config.yaml
d_model: 256
d_shared_expert: 0
router_score: "sigmoid"
routed_scale: 1.5
norm: "rmsnorm"
tie_embeddings: true
optimizer: "adamw"
beta1: 0.9
beta2: 0.98
batch_tokens: 65536
steps: 5857
Below are experts of layer 5 (counted from 0) of a mixture-of-experts language model. Rows are named router (the router's row for the expert), down (a neuron's output weights, with its number) and show model dimensions 192-255. Each number is 50 + 15 x the weight over its row's rms, rounded and kept within 0 to 99.
After each expert's rows: a language model's description of what the expert responds to. This comes from a sample of Wikipedia text that the model never trained on.

# expert 18
router:55 39 52 60 34 51 59 53 45 52 56 08 36 35 52 52 47 29 35 59 40 53 46 62 45 48 44 44 41 64 74 40 20 31 44 26 29 63 61 42 74 72 74 60 68 60 42 50 53 56 45 27 48 53 44 48 37 54 38 51 58 46 71 71
down0:49 54 54 46 00 35 30 78 59 53 40 35 55 27 43 63 61 63 49 42 35 41 67 15 38 64 62 53 67 23 51 40 71 54 55 49 39 56 45 37 42 85 45 37 54 47 76 53 36 59 50 43 51 40 73 23 51 44 42 27 50 47 54 37
down1:39 61 59 52 00 69 46 68 49 58 64 47 57 49 43 55 38 72 65 71 52 48 43 33 56 44 47 53 40 55 36 44 81 78 45 28 65 55 35 24 37 41 43 38 38 75 57 44 25 43 51 62 49 38 43 32 37 47 38 50 26 59 29 54
Description: Forms of be and have, auxiliaries and subject pronouns in running prose, like was, is, were, had, he, it, also.

# expert 31
router:34 25 51 25 16 52 19 52 28 83 46 34 49 33 35 70 50 32 45 63 27 52 89 46 38 45 26 63 32 39 54 13 42 43 58 33 42 68 65 57 72 60 99 37 43 40 63 54 52 44 37 24 62 46 45 30 42 78 52 48 49 55 57 60
down0:62 56 31 86 44 80 70 39 41 62 51 55 44 53 24 20 37 58 45 66 54 69 51 62 37 43 71 38 52 50 57 44 88 52 61 41 31 58 49 31 32 33 22 21 40 71 50 62 35 68 78 62 75 69 53 37 27 33 16 44 46 62 54 30
down1:44 54 54 51 46 37 61 57 46 32 28 38 59 56 62 43 64 35 47 35 68 50 33 71 49 42 57 51 31 32 45 45 79 44 45 54 32 46 57 28 52 46 32 65 65 49 55 65 51 41 54 56 46 46 45 74 36 56 64 48 54 47 85 39
Description: Short syllable pieces after an initial letter inside names and words, such as Cl, Sc, Walk, Camp, Hand, idd.

# expert 4
router:24 49 50 30 39 43 28 46 63 63 29 41 27 42 34 63 58 10 55 66 37 60 60 53 26 73 37 86 47 41 49 33 10 28 51 45 29 62 53 57 71 55 97 38 39 34 44 40 44 47 56 39 51 81 44 42 47 70 33 55 63 62 62 41
down0:48 58 43 60 41 52 88 48 79 39 45 33 50 54 31 64 47 23 60 09 65 46 26 58 58 61 55 13 18 44 22 37 51 50 67 55 19 34 55 38 60 66 70 59 44 44 55 67 59 48 49 73 40 48 41 50 43 72 40 69 25 26 37 48
down1:77 43 36 50 22 31 68 57 71 49 65 58 61 62 46 69 42 35 58 57 39 87 52 69 39 54 67 51 36 50 36 62 48 49 29 32 57 53 68 46 49 36 73 13 43 53 77 39 42 12 40 59 44 19 31 77 46 41 51 68 80 69 42 33
Description: Pipe separators between numeric cells in sports and results tables, such as medal counts, league standings and match statistics.

# expert 14
router:42 45 53 44 17 66 36 44 41 50 53 20 49 41 52 42 44 42 45 63 64 54 50 48 37 65 54 75 48 47 38 43 14 30 76 30 38 66 48 61 70 51 66 41 49 72 33 32 51 66 51 58 43 51 42 21 58 70 35 64 57 49 46 28
down0:62 41 30 28 24 69 47 63 29 48 57 74 49 21 43 57 60 53 57 62 54 62 38 53 33 25 54 50 45 28 41 55 99 61 67 47 84 79 17 86 59 45 47 71 71 25 53 40 83 57 33 15 48 37 59 45 34 63 44 49 53 58 30 73
down1:73 37 18 40 69 47 56 09 51 88 79 30 44 53 36 46 49 65 42 32 74 66 49 62 69 47 57 35 58 41 47 46 60 59 36 51 56 52 48 31 41 57 12 35 53 49 44 53 44 30 34 24 59 64 34 57 44 56 37 48 41 50 41 66
Description: Separators and short words carrying a trailing space, such as pipes, colons, slashes and commas in tables and infoboxes (Edition: , Woking / , and , the ).

# expert 2
router:41 42 50 42 16 59 40 49 48 73 53 37 27 55 79 26 41 52 32 65 42 61 71 68 06 60 39 54 65 44 35 48 18 19 62 49 45 46 40 56 79 72 56 42 37 69 22 52 75 64 33 66 51 44 36 09 56 74 38 31 50 44 41 49
down0:67 54 42 43 74 84 59 36 62 62 47 74 32 21 45 46 40 45 58 43 31 60 56 57 42 92 63 60 33 45 74 52 46 35 71 09 30 44 36 53 50 55 46 69 58 54 41 36 46 52 28 46 30 68 30 60 54 26 41 29 63 62 90 52
down1:55 60 37 48 25 52 56 20 49 78 20 87 51 20 72 52 37 58 33 30 45 36 55 21 34 56 37 36 57 51 60 50 81 67 43 49 49 61 44 37 43 42 51 57 50 64 41 63 64 34 45 70 56 77 40 59 56 39 54 29 45 41 37 48
Description: Commas, list-item hyphens at line start, en dashes and joiners like and, but, in, often in infobox lists and number groupings (13,593; 2021–2025).

# expert 3
router:38 56 68 48 30 65 61 64 45 80 46 55 21 49 58 74 33 37 47 41 50 64 59 51 33 78 38 60 37 61 42 44 36 42 69 41 29 44 52 39 73 65 79 23 23 56 31 38 47 42 61 54 34 56 32 49 48 49 51 74 68 51 61 48
down0:32 47 54 65 72 43 34 69 58 27 67 45 17 39 36 67 53 55 52 65 38 70 36 65 57 23 49 44 59 58 56 60 71 73 39 67 52 36 66 21 50 66 45 45 70 68 31 72 54 32 45 32 62 36 64 46 38 00 46 16 60 59 58 45
down1:60 44 23 55 29 46 49 78 43 17 28 72 43 34 64 53 42 63 74 73 59 38 29 36 38 54 64 38 43 57 55 82 47 39 62 48 39 50 24 45 68 54 75 56 52 58 59 57 34 78 64 63 21 57 48 47 26 51 40 47 35 28 41 44
Description: Word-start pieces beginning with C or c, like Creswell, Canadian, coeducational, and other opening or middle fragments of words such as barrier, chlorophosphane.

# expert 21
router:44 38 57 32 37 49 40 45 33 59 46 36 12 43 27 67 57 49 48 60 47 54 63 71 33 77 34 68 57 72 76 23 30 42 46 33 28 60 53 56 63 68 99 14 56 58 50 46 58 54 48 49 39 69 37 51 48 58 48 75 49 64 66 69
down0:33 53 50 46 33 32 62 62 66 49 72 61 44 33 78 38 70 35 30 40 46 32 35 44 70 36 57 51 29 40 15 42 00 41 68 43 58 67 70 55 55 39 59 47 50 70 67 24 37 27 54 54 54 26 40 37 56 52 39 20 16 26 61 60
down1:56 22 45 51 53 54 52 56 35 28 42 41 44 38 47 35 35 41 72 38 51 41 44 46 32 43 45 26 51 39 48 51 76 55 45 63 45 95 50 42 28 65 36 54 59 64 62 59 53 30 30 59 48 63 74 74 58 36 67 51 59 48 48 58
Description: Common male first names and surname endings in lists, citations and biographies, like John, William, Peter, and -son, -ner, -ers.